config.yaml
d_shared_expert: 0
activation: "swiglu"
routed_scale: 1.0
train_tokens: 634700000
Below are experts of layer 6 (counted from 0) of a mixture-of-experts language model. Rows are named router (the router's row for the expert), gate (a neuron's input weights, with its number), up (a neuron's input weights, with its number), down (a neuron's output weights, with its number) and show model dimensions 0-47. Each number is 500 + 40 x the weight over its row's rms, rounded and kept within 0 to 999. Numbers have three digits each.
After each expert's rows: a language model's description of what the expert responds to. This comes from a sample of Wikipedia text that the model never trained on.

# expert 35
router:461511560552507553483497501509519511436449465546460559544533511471538522492498558511481544458559519462504538534501487513505576502446467579502488
gate0:512486457520498517483439547460478459507477466527502422492463542562483456562575511501537510557522479553443478519491525507464541576482528459542415
up0:531453463509601472545460437487490499464563486444501496504484463504487552510496519533534509477539480493553441457524422597467528506552530430478455
down0:465439490536423469477486489501508477482457457470411466461531625461522501593520513564518476540488527509536435517501463386503484578497560557496530
gate1:464433543574473507490505509528438507481575430525513453487444486491457547481614539481480502417537498463481473487483488442492504463475487530478521
up1:455587519564519468522484551468475517498443435509521522479430448463556561507529517564461511515470535511527456443501436487532518564516500482457453
down1:520464501514543532509525405549528570512413506587494460481543467488506526491529539508476509534448453461540529519578502487407482406452482491505410
gate2:456477554471494491519475456510502548500585611542521515556509477540386557536560478505426527484505485497459554445451445523439486397536502530512486
up2:540523481494440598515608445529502462510534513426504470516513437480456489487497487540508478460543515499483480582526501461526484551421469475444539
down2:448473488471538560430540472510458418562545454531439469542427507496501514529458514463565428511522593487482473522528469446512526516552525502528384
gate3:511457563513481500496483554498473448515550484484470515476522462556479439516513494472513466540514479537559514478554575509433438645541508497450497
up3:545497563545540545513547477469543460428518557470535472506491526445453535564459451493434511534515454526482487476503500474512550360544449536509486
down3:505447464494420480490441483484449496467497538516457499547442552488530525513470510557554564533534488459519533523451519413540510517494513460507529
gate4:500439463486528526492439516489493445552538430458452505599512433443475480550547531512456430504480553471442498482481472607446464534491461538459485
up4:536506508524564511563512516535581484494483486495574505504554459530552479563458481490445508429429486535494458511509540575478487468463564586560534
down4:574486519469522505460518528493487493480493525406491437477531453519462551529482525493576505529457501480549458576492522478535477490422545473561536
gate5:486479504493501516579486505502492498510487511442553467451453449451485504465506485496506447518458527614452554502471504539503468488612409543525477
up5:460467559507509477498541525531509481509522554584458535532494459516471520515484434436501508477521554516513521467509509593442547461521575521462489
down5:545501540477455527493550502486480471464545523496541421455489468451558523525546462502542472481486449526527437440469535483495469468530481532535472
What it handles: Digits and table cells. Single digits and short tokens in tables, scores and lists, such as 0, 1, 2 in 5-2 or pipe-separated cells, plus name endings.

# expert 5
router:481485480525470537486504560527576523426565498498484496516488563499540494463507516546490568515534559509571527534540505454568521552487517500507533
gate0:489522519539440507503491449524504495508521528568432441508445505433458564493498493486482467490543495515430435494480468531515453418531424519542462
up0:488528512465548479517494462450572528529442527509482413515560503557460523541484505548529456513570471511505504493507492522523612573468429493491453
down0:542511489397509463532454527429413430477517474503478516454470449451481510613545556560511516506455504568574467488569486505481517457467461456541430
gate1:539545568516492493571441545544533464475484501515511500537562538444489515516512506546513458503555458451496455516456515505460544457529446542466559
up1:426520485504499480493473502436556522499579458536472524478525452526438544510473486537512560538522501510486463442535429616483519540498430508479513
down1:536486531474486478536485426517576506546568479548474454543403435528526484556537547515596496497457546467435495483481486456551450503461419463498446
gate2:491574487475566463492507462510545538507498464487502541521452501502427562533494520520511503459528548490552429501521537482506519489459475380562472
up2:458411492486489576509435569531547442460542437503487470528543475570502504500531494589455503470478558468481503522469506442526499552495506523488501
down2:455532548508453544501541512576503562479488538641526477567540463510517427442501430555485518518484544443502464466534566439469521512518529533478492
gate3:480555489550553417550435503471492537534486531464517483471580530428471522495541500476479497569415408510481452515518479532515509463467522479468477
up3:577534616488524448484544476460551521480452547464519495484534560448441528572536502444475477520509452533503533454514499513513427426452508500480530
down3:510558523490594474499513437459512499523482587452464497469573525479460539494474497509463528478504455542528522471498468474510441443425540527515481
gate4:456533489496503498482559542599485575480489437535491433485544517448527497501551418509500565526528594509526546517508540476487536499545549455479533
up4:503525551552515585496542476540525452431518425490489501563513426378462446474539408484495547521585459535497517458495481439532492495536500440464531
down4:505540506460546490540464475451480472535430586499510548461511513492491526456437539522485486462496466554506485484488476536546470569484515550545445
gate5:463445451492572553481500547489474455534451504464492519505463470479486445416488479502488436478464542457524480474488518518509519481542440488465557
up5:528514533499387451513514480526463457526443536506513486506489452622508557539513549589525467509475479532522529518509463464508456506522563539507563
down5:480457504475485614444520558567549483484395489603532467512495488527444477510438552497498521528476516501504435589461506494474511545458551533499529
What it handles: Word-final name endings. Final pieces of proper names and foreign words, often feminine or Latin endings like -ia, -ina, -us, -ana, plus Roman numerals II, III.

# expert 10
router:504509527506510528557538539501494433563474486555519437424530481450460544560500529504544430492478556488472461507439556461510471409489513528478435
gate0:508533530381513526496526535518433522467492496506452489523446511463458550548556452571467459455548541498506522494522499527520554518498517489484460
up0:449459501498414517513496490472446461518528479536487507462581506522502481520581530490529520515570527547413494514522482540565507456468449463543482
down0:413485547511476451473466562556488534462440476496511479475491557479566522544382492553495537493490505496496446474509450518519487545458434527522506
gate1:553493483495520459517448532464575493514550489565524500496448527459530481493452559428496485507502527590497458456529478422494508443508479509585501
up1:552469495552522491561526423501484482612476446513490469531550552510496413533479448473476469509545492519499471577514468521495399511477534481496521
down1:449506525493578524491518461522534511466457589462508520496530545446484486520438514427500479518533481436487470518521463573550516523452475498542512
gate2:465506528538540522493509591455416483509486513496560474484466577498485465425612558545450511556515478539437489518502442472512488545493461456467549
up2:509525498494581576504456542470494410538476479500482535541475520509509433503556463534491469489515540502476482515430531525560467510567479505517538
down2:431545583446526472437514556512450566503457498533472487498479458479481514549464544600474510536527477468517518500477443474488450414540475428481431
gate3:479525513472525482514438570488444510539452578481475492493536552466506549482543477469447527527517534489500448497563533505519472455514503473516492
up3:497526461485593490503467538491582517476409466388517498529516488432451524517485510420495503487507476434512490430471560506493506526515527452469478
down3:528561544518507526522507496493482586468429460437487480479490545496443538456463552502510529453517417480523571528542519466494532517505438541545473
gate4:516510534447480531439517506479539474453583464508510495419493532438558408468503398579471592526512498528491608534493481492518502543502447512471482
up4:480534554522534531468488412564485493462464517506461564507478589554441525487494482519486527527530444501444457464508617502511537541517473488580489
down4:476422461446542575509527518479557481574559444473500558500471470584513590481506530461478437579520460504461534560436533464465525497489523502512539
gate5:566440573472429448526432539464452470550515496514428489507586499569522567490484458487509509509546479560426502515465522498515474518435409575495479
up5:436547542465493506474513533492492419409442545452529546456468494452495517437535516495507527545458454513535473546528458520522524575519516468535530
down5:514582413529574520527514558503433479524536506508501486496469477465485545461528427456500475466466573519508480508590541484537489512475477531416516
What it handles: M-words and infobox keys. Capital or lowercase M and pieces like it, rel, res, ex, def, plus infobox field starts like "- Full", "- Occup".

# expert 40
router:532425464545493486516522449539594527458493431377547525477464623570532573504514462442537499520438490464495516469494477520514516415524457476498531
gate0:522437415444582531511524493449498572533497501489491519513460537491451565560454525531586405475511502493541487444523536515511535495495521490547502
up0:565497587589435467448448445523498447454522500488457575502526528547516528448565419525491521593535518443575502465473514467530483520479451440536497
down0:509612499497442493501448560463476463481439517438455489430536397515517500485481454551498508539518483446507520483481470470469508538542405490545490
gate1:493483477472568556442524527490466547529522515526533474474582532543459493445459546555433443509439542505521527435539553422511457530565621492559462
up1:566481527520496439583499416457524503543492447408557532550467494428480487511515436421480526490565451499464470530473446536584492451451454539444523
down1:490520469488485473417554500514498545484577518642468489492501498524507544438511504591493484531504494491483532499507504457462513538541577472537472
gate2:504511467546545484467564548444424512600459519495480547445399517532484516573478506563438504548573492500486468465474533522480430553475494520493454
up2:479509447511516517530529427426501458496533507503523470481547480491447465484512436482437519460470542524447528508495492461520451504540426422460649
down2:472503503479509556450491468483443429503494517610459479549501473511562513543528498600491513459528493480552521464434454521553450589539572513506473
gate3:501405509474513504445529488490500551517476503505452553518532492527465450487545526498488526440514618523455487450535469451540518490523450476491428
up3:478481514551503500531488439469518558491538541486519533522511492547484530456554535489541436539531444514525460581515516520567572453484456507515530
down3:523531495526459537519566522494555490494557521478493519435515490547517518442467457523521467506471456462504540464463460520561469455490608479494531
gate4:520455557437459545444488525464458542530496489500482495504481538456432477564533544513431457522528483499419500444473518445473422529487542495505555
up4:503502446464500525500507445561522491533446558528470456533510497528554512499524448449470536446525513548423546448537546553480471493562442556509494
down4:511437446490533564495456496489475511515554469555478505515416480496537481529537506536512457494536501501455507555486533455534514519574489420523546
gate5:554456427549508481530505489555519502537509496463503487591535554478451496488534502526487520515517545491488460498480440480546447522501555458462472
up5:484540525484433478515453473559496480463444515518553433439509481429544496498511546466580555511472498514535424544499496526490573484492425463539548
down5:516470485505493538585472500558472511505553442596608523467525445542490455541497485542468468461479448485507551504499483422496519577490525542581491
What it handles: Articles after verbs. The articles the and a, often fused with a preposition or verb ending, such as "is a", "by the", "of the", "forms a".

# expert 1
router:557444538500540435441489559498475522542504522543510517533509539500463506475569423580484466495476449538523405468498468449518443485570510505545506
gate0:495490481553466554492428517475455532534516483454509515535472528532478595456514489525467516513523494552529483489531538518417442475586473420469544
up0:492537518443538445563495497511522430417537516526492481467507546426512466542468518495523448490495535459533510548527511494585548489492501494542435
down0:391530539448516504451510418530502493448505521506510460499493534560517451513552468444526529508462486458583473456535537518475429547514480514494466
gate1:481444492559515549529461480425430449571505449456479512536540476495471507507454480474435466531566540511453488528462455538503463514479459458453474
up1:518442474500447535480499551462527480505524541537585493523506551548514513527451512457556455517507496452505524537549495544569552513451429480494434
down1:498517445449429470493526516500496447545560497533482495503520480467472503516587489493512571517552577492550457518555429507485446577473512521455455
gate2:483547500517563493549523538583496544392558412483528480535459508491503428485541514478459468440563504471490493483454482482518532449524519392500529
up2:536479540472485501448517480458509439520506587572511559502551483449510523521514489496586487531431449522487437493632524509465478475456494518516499
down2:441516469493400510513503466445443466431539477493526505462529530528535493558527546473526600558482532468492508541504604479497494518522511475477496
gate3:536507531516546544446475467571522503486491488568568429545536474535441500504536482493519467539516526432523578529482504519551462497436466503498449
up3:495561546555479438540525526473509523430584472487519530470451530432479472478543477526534515463466490528499557424542505530479541467572549496468587
down3:481518538527490536446489504512513490475515449438434517487493498453518486487501527583417539474453508524412548519536491498458491462536434464499488
gate4:477506499475510521573456417455521518543494487422418504538508534507456528543530519481450466511512555521457495456502484455417526469486488523459489
up4:445532483478481518522455479546474483508552496484432448489540535520448489523573495525462468572486506428485480557469463487370486505529518478466444
down4:538463564509532424552545554467499570560539522459542474455481518462491483497451472480457481461531504492465442484429467539437494392469465509444440
gate5:505447484548523543472508562545552516544463484513368437520531562448546515525431514483502516550549421523488482503485494513551543451536535558490448
up5:467514461443463539542462445563458483539505504570428474504511503546531528517533550444417463543528448557526504512483461468540470481530444495465549
down5:461475549458499499437491526467494483561525575569518491573434531487511537485494423462495472521513559488549527527429482425482537517560497549470540
What it handles: Date and range separators. Separators and prepositions in dates and year ranges in tables and career lists, such as the dash in 1977–87, "in 1909", month names before a day.

# expert 45
router:439501513469429494475491550456452472481516448495439525476458490525511395507501530571481540509493460602474473506550484483541528568518519504500502
gate0:432452464525463530469553432523519524533481455568520481430460509504495473433530476447551522606492537470506500532527505539504462529511434498500419
up0:461447491479482433532453522481503479509546468444429441557465538509453458519489431552561476515558535477501575488472463465521558460493482561519420
down0:536488488546427516460572562511476498491550475533638537472502547457462542530516509539436532568469485437510446509488591530524549474534490535512542
gate1:578562447444494463452450424533545468543494501542501546507486465505406460566520448399468457438518464479499461499506566476485487450535482493476556
up1:548489497485468519523535582529558523497525546506527437530597503497559537508505545579498592517558563496514518511441470480530467452384467498502481
down1:536539488519523407519465465477522460500504432523511493493466470472489441497608527523437482506476500470472427523548516450375500453453447475452484
gate2:512507557536575398478475455418492517494468534519540461460461566487473542525479510416388499566418495426549496479515533487488488518489522493491477
up2:505486505521513544523421522485426447497485419453461510514432503532542465521545547546558480454426468497493503494542465465519488538576485473458497
down2:500488483525512505490508530522464476523525460531495483519533467492503440581520492535552452504468535538530438521527460496424449551508432501539563
gate3:529518481540476480525499481502466492483523539514609477448599625464515478526529465450495527474443501490494494546567531511503459455490499459465434
up3:440440567499490477445527542528469484476575431425489497537515484541515491535555477536530478504540577500484512508482472530529547532524506428497446
down3:471482487453549535548529452497476527516566400543473579531484443530526526546537545501462448506539538469493518489460473469441566433523466474493558
gate4:522445557534497485507478496493500480540453515534522501510551539463470457501493472410564472411403522482507496493581489527437495462466535466487553
up4:519451577429558499484525470504487405464535490469480513551478494498525523521524466478490426541618521458513486578465431536511501514525508490521514
down4:472479483483483538515490511539490464379489449556470446521482511601512508605510502472507476510504451512532460463453539456530519434464525452530498
gate5:607460437498552453528429535475531508467519491465532493539492538499522504464511495472465465471532507497511457462562500509468517526509542568436488
up5:555445508492456489584435543491514476499536496501528534559518539420438446421478502494497541531509468500541442532484525529453533498515498519423440
down5:503503538500517500456592488474583539521502511572488516459484455456492398520522451494480512506522498447577478503506510546441510507519540520443425
What it handles: Vowel-led name middles. Syllable after a name's opening consonant, such as -ore in Shore and Vittore, -und in Berglund, -raig in Craig, -ace in Brace.

# expert 47
router:565512527463450447523515466518597448420465446468522555464479450489517594505453530462562444517523481480547528508470474513447523448512515467467498
gate0:567436563538552477500471441546501490488446533439495465410461520505454457503421481438503471504578441546532491479556538507460567500567529477533461
up0:514505612521548500474519512504467486468525554515476517447471523466521521525508518509461481554508498515491497468572559490491543478536438546547562
down0:522454500487444503470510449544581558527471443547480458558430497552569536529488485498523483497507490433483459569558546494450517465543509466456392
gate1:497537496517496452478488585536497444493478467546421483491583487489484474523527531528516439547421437504551529533482548477498519505516410539483499
up1:422519512425492512478526469467543499534504431515494587556451461522507441525482445519501550562534502538417489465497481477529421518563534491389504
down1:481492424459513549512497519531470475541511526474447602533459478506527464488511477491466548519494537554461557496475517436494444557560504509432516
gate2:536510588497509445407480512490496424493453587476556527491500595539513519471473434575478579584480491436456497490531527528458512482478501492411503
up2:502519449486489511559560454514513492499522480525495493511471434523506433599508466442469433458534422590530472578548501456556528547554456506499569
down2:475537510500551543528528532465471481527513558566499566512491561593623453558540540499423502545462455522497521530495460513541461564491541452503560
gate3:530398493548530555558507501481517458458493486526467450482502553494452513505460570522501485520483556522490497501517466540553521548490416437415514
up3:427562558458502544452487492473436468425474499552537552468411477519556436450466561528491475465473456540429550495512516414497548515550509526546523
down3:459511479462458527484457503532526530485569536594415522583461492549518466500520512405458498531536489479554545517505568496380530482552552518490543
gate4:517475440552511609475495444478513441486458485492446513514431492496475522471506500506443523486524597490552482529481550435473533453477471488495519
up4:471454519500481514455523534582517519478502548506487525505517545554544490490573527504536473491436532505431533416475496543496493587452495468469478
down4:468501523506436503479560478489502568568544548577520495558459423553529519464501497423566502491470542512481471491534464480578551581547438477456470
gate5:479498491513487451498516503408514451528541507509576555547456477607473518459457486435477504578453530503559442485512531523479515524432490595472535
up5:485452503442541523571504537592494506469405463506483530446589494401471488472529499481499484428530521518425476498495529501495525437537475501510438
down5:448496471437509493593547497472502488523447480503485550490524536501573422530546476493454556509519474490481500494508454451542465589478446519486469
What it handles: Word-initial single letters. First letters or short word starts after a space, such as c in cyclone, s in sank, b, H, Sub, often split off from the word.

# expert 33
router:549494492519430497559462454569556475445483450511537448442493447451485499544487505445538481472565488446505499424446494477441496413497526430504502
gate0:513504490461439557503457519395465524473482514499502494423445500511587439500483428519513505514431534527540530551464503489503475499518478505529476
up0:446469442472504517549464505472444487495532528524424512494477569539532431442483579489543522511522596514412530514455459455524509521471518548445532
down0:545445469456473558530518520470575459504547449399481526496501454537486535505451496505456457567443596459488503474490441473465448527595522493486497
gate1:503475582453455489495493515516481514504509491459459491585430505471455571542519575508458473470483521475487469449429468488473437518505462462475571
up1:519496447481591489490484458459530551489420530618519506516483487467468485522522483472542502470525515466475442501507531496486547467489472570475452
down1:479492512514535513462529482495454494467494490526516572448485498482498436462536479529532504501440544517483453507551513502609589520496495532503556
gate2:459421503440517476466435503478463474468514444449479505472499436523569450550537523492573494472502591566503548536451474474487568498481479569507524
up2:526500490484541411543537448519509501549437535539513482473433480552539512524577519440547486568483539517471567463516482533510536424513487472514493
down2:541503521554573525534509467476468558506379502490491443476485523429540508535508436533546537525499508477517529517448527537446464494526519428463476
gate3:459518498495539475572482451521453463483517510423472507518525545539518537543536512575430504487488551466472526566581501523525543477531502573525474
up3:571563481461552492483575530445524515459509480464515548517541508490546566579503535506500560467507534524495458451489468435483527540513522622524536
down3:545490540435539451408489541458473469466573529493526566546560529481379506490561530514489436435473510526518519471495488455444462521527507580547520
gate4:575513491523537459542524434584529525526471548511548445521534473461460538489470451423465511496514392484543448481524519563536525470547518447517489
up4:564540461548487420541565435500544485509456539538559451460469492452440535469466474505434487504501465473545409477477449524487443467542512471491457
down4:509495484489439511493482571517507448519564426449511576531462396505489478487447536466510495467507552463485578527468511527455542497520556529466526
gate5:444432472501458476474525440459515520555560533413533502436509537554470530500564481500518491539515598439426498487522472492597485497511509477540433
up5:537545497452460528475539528578467510479458504513420546563515451452503459548428463526489521463512422529555516546430482495489469499499496486426486
down5:468497448506518521450489561529502517435499548562483478574469498516478454519472525484551488524448474480506561503472505475559520623539435497529494
What it handles: Initial capitals and l. Single-letter opening of a word, mostly capitals K, L, N, S, P, W or lowercase l, as in Monroe, Ngarr, lighthouse, lie.

# expert 16
router:608493589506493459421476528542485536466518602556535448514533437525489472447525445452508496513463530456489494480486420525464430517538463456498514
gate0:479530500457485501493387499469483480514525486450485561489518511470501451506505449500478490445466486466455515463525493477449511573542512620439524
up0:491493446547563477560539492508514502472480469478471505470517508532500564539515555480570525510577474456529506566464540528485531440434464463501516
down0:468512508550476474569539484536489479537482610501523463539507437452571526537538479520527478412492510509475503536486508492454471500482483479526476
gate1:536528525460518533472525485503502449503475517461455473498535566484455464458465527463505514494509485540532493531504502507519460459474522463445519
up1:503447561546501523491515437518525490473547515485439544497477497502459535452511451483458536503513484503559488517479430523455438470446426538464478
down1:476467461467561463556476512546530476489556580458522458516466486505519513476511497525508438561514522489498500545462390437503547526477548525533528
gate2:487512399523523586524569454442527465528448461545560520533455491536563463503487525501506560499497491449478464468521428471490517506526549455485465
up2:471521493575514526484464522465553536503593461452468512500488519519438558542504495502575522455482472562456473503476495491494531509469529558440412
down2:509471535501499526448488539501500476578576453527528556551425462496485481567455506536493460514495504541392586508497542451485544452461480545484484
gate3:456515501478490549473461512517525486553528524480545469466491517495425465560407520565500483551456471425431489529530553466469533519462506529473469
up3:505497520485376484502541529496542438500538521467443493477507572500432510477487506484437457510537501521520503474499468482473542428537522503507498
down3:525480491530567503499556483531417475454420517524484587501453451575516477463489510544545533525430541518466467485453427547503549455517405495458427
gate4:442479499480486483470489570499516521562449487494490442498468471482497508471472573441439488510506483513531524474585509492476492493541410552415479
up4:526553542540475487560558451489476520466511517523438514485515539553527560536513433523517539527456524510495414518421494509557499541450556518559447
down4:479540587466484562501485483461480471445489635508405550506511567547545472487503447499522537522447459551534515460524490485456476464413579477538462
gate5:476472525487445523514471572522517535484493502461560577477443520482518492460506553547505505526441490503411504552540487453469492445521545544494554
up5:498517501523541495514529422536544504458461496453501442576533461526449545477485499557522464517512505445583525482491514500540499591529477406491509
down5:512507473502473478555495459473528564492522460504475511508574634507526497608501538510529433472511459507496562504553539467459440526440464517508553
What it handles: Table cell separators. Pipe separators, semicolons and parentheses between numbers in statistics tables and number lists, as in "2 | 3", "1; 1", coordinates.

# expert 32
router:592450514548488470472469521476492498502453550541511506492521490547442475455516475504496447491531457533521502442504457405491499472535593493548505
gate0:476539523543550487485430498484464461504527451452543538454479507489485429501395498531521534485493472485534612491511483520490459506459450498471490
up0:460459539519541559465476462480466466551509545515471484454515533496454430481504516481480500516523432516524503447416469524520475471531451467417498
down0:453490510544510503451499514483589446524565523474518518449420488584520508504533487476500540520503558465476457510441557397537439518475482453472453
gate1:528458464549502538424550525515505496516565566478536554535584463493447517508477448501483440490499483508498571486455461525500511509542498545488471
up1:534500514480450497471551486542537433513490461438564441536527454499461515569530477563509510461483437413505559480465494434498439541481528466515481
down1:496483497440485547491564462530540402440514399522482542503443444514513500517468508532479504584444475494512425483562484429551525523506523462488509
gate2:479449495469484515486424497499485519504522476457546465537543563528515544521532580573500556551352571484488541490512496503520549474457501481467483
up2:455370478456469502471424451486496505501519509457548493472531534487496569487576547569544504540454591478488529516478483527517551491464494461517519
down2:532506554531494488518437578569550562504522541520501445499503454511461491451498486477485526457521540505478527491470501458498534591514527536515432
gate3:515513511538545547514569479497467556447449528521461551531513466526524444522460430487524491477549475555463594484514518553526457489520440523508523
up3:482605457515543537457553523532529552488597513533482480521512522523518545558479493526518492549485428524510511446491507472548457471435487514528473
down3:545478480442518481498484482473515470446480510514527550524479504526548554515524421580507505488427522523484483505528486486391562506469457528476538
gate4:490436527519431457563494490509508461427533496502522525531525451513501490447580491546479475512405448511494538468561508561465500510533469452459434
up4:529506491538519463542478552469495467435460506535546510493523469466482440443531509490481508508500543543513581493482508567495489511528428523540436
down4:482512493540528541527486539460466534517488505447529451451475514546492450525556510442469538546540494536518458469416499458497571444501480501614501
gate5:490404484536482508449508503468474510553521498445453488515463579484458521499523512529492430505470543495482473523456435476471507479497533443458453
up5:552462451513524501469594533495548451522540532462533538467505573563481559528526493523470419437533454495523507559452481498465614484484513535562499
down5:494496555549513471455547486501546506459418573379536494501510558480412539474489504464505475513539514532500466529528550471428535447488515460502566
What it handles: Spaces and paragraph breaks. Paragraph breaks after sentences, bare spaces, and space-bearing pieces before numbers, such as "over " before 1,693, ": " before counts.

# expert 25
router:491514558519509388527573471499599474485531461465493495446445489509535529532500503463507484442545513462459470509500460533479484428529549467489497
gate0:507463524476520526402481481459559546487480534524456498542531520532484462540547474515500534508529493431510530474486438462528489485547482474547547
up0:505529529489510525510516485508518496531477544503497528447401479523523527487488592499478507518457470502529481517579448495462456521541484486495494
down0:501519551464561446573537462500557493517515475562550519516477483501580456504511440442496468508554467441465581419478453413538526462477511456536502
gate1:498552422462461525485475458449516454536588473573413512448502484600464510488544543488538537469493486569493504522516458494531528475560560502494420
up1:443515440482494449519477547447460478479551468522500614398560498538542585463455497552510467495532498506561481482517470470461525467568470523492489
down1:431489413471487434537536470482501450546517526557425477453493554538504499490440560553578523469450486483557460557512520548520565533494500424513495
gate2:576479458478473554484500579502516482515411414524506491581480471543490508470560492514442485497510492512537598496432567544540471487502475491462511
up2:483524460482515466506489525543485463562474536510536563528566465488579495555528528512479471535502575466520427566484512520448517484469430483470507
down2:502481457470520490486485525467492465525484480619482538589455429544565471512456505548484453506510530515495498538510496536421463540473580491510477
gate3:474512456479473529494457472494464529443481539500470476499491575450508501537547428568437457509517493502451532527424483608599473478544470458480468
up3:576488456465538481466508537494454428451431494444444520461498533562472512530465484453558488518532482522509503516508447481554523481466498522517414
down3:529520551474539549571548540546466509529452512524487555501481504456492558482562467431472517459517470472573543436442470491436535577467485483577538
gate4:475476412571456502417490492490471501564530542512524516521435456532486543539483511571466516482522481487504463522477599476466464488461437449490573
up4:540504384566510446489451547522488503542513480467442568508448518541456530451505487463515492537512491520517524460453497489489459435442474561495495
down4:472520485551442456461503559473442575480516487548481543548509440388436482539500478546507490426520500545492477488504477486438508479553455547464526
gate5:464498551455496501536513439488469470513502596493526501503450511583466492508569531541442557478450488543516566513544483479452456489423418418491510
up5:505554477601429590483523515561542449471512447477466493539503455546518559527460495514499457506509486460505486515422568541533557518515486480558562
down5:488571448524473535431466536508523491504462520515515554531451519475499445500492511488514482509460489547517504507535541560541424483467531543597532
What it handles: Preposition in and heading starts. The word in or In, often at sentence or paragraph start, plus the first letter of section headings and names, such as ==Book, | Dance.

# expert 17
router:518503450542489503501485431534566464519490458513511430488488495469501493484568506479544472478481465450556448472453554529427496421425485448496452
gate0:532504453468489466535443435532493485432536516422510424441557504456532530498500514523518474510489455434492525509500486551427435435463501529469495
up0:530468527550476506558501519493482527519584527471538494470542482539441573478510549527460492486498545462503493487517428542514533495556575506523559
down0:466542522454511577523538481570542524502505466511502516495457468565540471484535523475560437465509527507376425485568528492552515525476466449456446
gate1:537528490530465484566489509461517454516463541440505451508513527518479589448484463427542536502495486484504524490509544606466495489531464435537488
up1:477484499452500463466502503444457499535456524496485494479504504594545497470516616463508479488473568575492454575443470496527433513502526551506555
down1:441519524563512506524518445494515528470531537539559467458485455455514553489518482473513547464382515448447510441622598473559475512511446483552506
gate2:536523509503530523474447524485511498533528501489493537447536504469519509482482458478514469488515539490519473451464572582479508464508456527544465
up2:478528496607511493443490452474510460485547464436480529492501463507469424510467488513406446487513483498469503448503493583478428482519440563445485
down2:543531508472576521422429555462515568501511523409573504530522475483390495463504535493498442586555475535526517444476538550559460435478498579590551
gate3:526556541462513528488489533526472470480479566540516420540514542509468497516552414525483537588430503510426483498530497553528471470532488446490461
up3:473470510490417520505502461492534586559512450585494522472467491480592457496495553470486540452473452504456480468474562472506530577428513541494428
down3:512488460556430518540536482502468441489511523560516514500515531512576500437481468489511514488463528475498539456477508476536382452498560492471468
gate4:498493476423492524440506470558502502453507625469466485501442454517503502524588455463512450489461541468459553547497486447484450461521548494445585
up4:498533525492483517425517435551500534516493488469610470469480550535490573470514517483474550484494444399446479417556540462485457573505497530509424
down4:465474503441507500529492424507459527473505520512499564539434488523516468487517500533568516496504517479523464494492542453464472505502403489453436
gate5:444423502520477557474441453490513473484552459526471544533422534511487421552497464523457525518534549483481531480493484491514532551500466524450518
up5:480475493615506454499472483469499476512561418491494447534507474511418451509520474541503520490546516450554534481484486550489522458437553429468576
down5:576541506542534524547476424551482441427478542520502478493531542439508457391601469491468484459500481568449513551486502506502459569420487476452456
What it handles: Word-initial consonant onsets. Opening pieces of words starting with T, H, Ch, Tr, thr or similar consonant clusters, as in thriller, Chakapon, recognize, Tangail.

# expert 37
router:552419442484557491476592489508451513596546461462484488410523439519546453475528590529585460605492533475532503468489509496473494542491516548561506
gate0:495510513495493518444501575428541547552517545484541484509429546519473551529481461542450452450521554563448463565484470470476420574526537550467538
up0:508447495561569486555487587421511495489561496503537511537432492478513548486526476477517515487477572483528495542511474521477528540550510527547521
down0:520499441538532478536552518447521493566485577475493510536489482431539516514528458513519518403485519558497584473430471460535499498497498453493477
gate1:567401501605491546491530468499446435539463512504566542512479526536495464541529521488482480517511591432537437476505553472445510464515498418503559
up1:517514507453420478496467481395478524547504479566451479544464475549530423517552467480425499506553494466521527532476542552460412514428489511532469
down1:514502530500520510484538471456553522499524563392561541467500467542559503424505507493525537528443519535479486541537542532534514536502470529516508
gate2:482505496501460511472485493464541562517451462520484491440523483528524524452567513596446431562476517466479494478499484563514419523418481504490434
up2:523481481475463548564445481533521507496456552457501472431526463494460524445453510394510542448460528474515511483403496400513491486487445476480504
down2:543535513509485491458470433462526472459504518405495504530527577477504559557558494444493467477562497465568529461506487559533478550507494579526480
gate3:437542487578519452509417459420497578508440478521508473601449491561511464475536446454407510497484476475530448499521433476531457533467517509462501
up3:558476521473494520435528410518501461571484501569393497477440486515515494484539495484528511453450458531489594484557513580506511475496428504484520
down3:534506516541508534459493545455490481521537378579521510516447492509439530576514454467467448544498439556456498433490474500486525412471471535520522
gate4:458434505589533457516496552492485431525460488443512530541512514423506475415467503522513476467551497432548535493453472571465536480516538515512469
up4:472493523530532477539537495483463517507483495617470541442430524446537505446485463529527436545436461507566444494460476499495547494511476599559423
down4:444520559462488511520487549539526486488485533476487503510524556452457497561452542489503509513462449533540492504352527495552538496524575519483525
gate5:507444554476481577515521495501470435574502558476537566513522551472508467488503467535464510490501548409528487525535443564481529504568497479518520
up5:482489500461506533474493545494471441497518530485512470499507448405494453447426548562454472464429473507491467505537508487519448538438538513511429
down5:497461494466471449503478478516527554465482522468517541505462553497445519459534484563495439521516433547540492513526471465535521513509538537516473
What it handles: Prefixes and word stems. Prefix-like word openings and inner stems such as ex, press, del, port, maint, mult, plus prepositions over, out, under, without.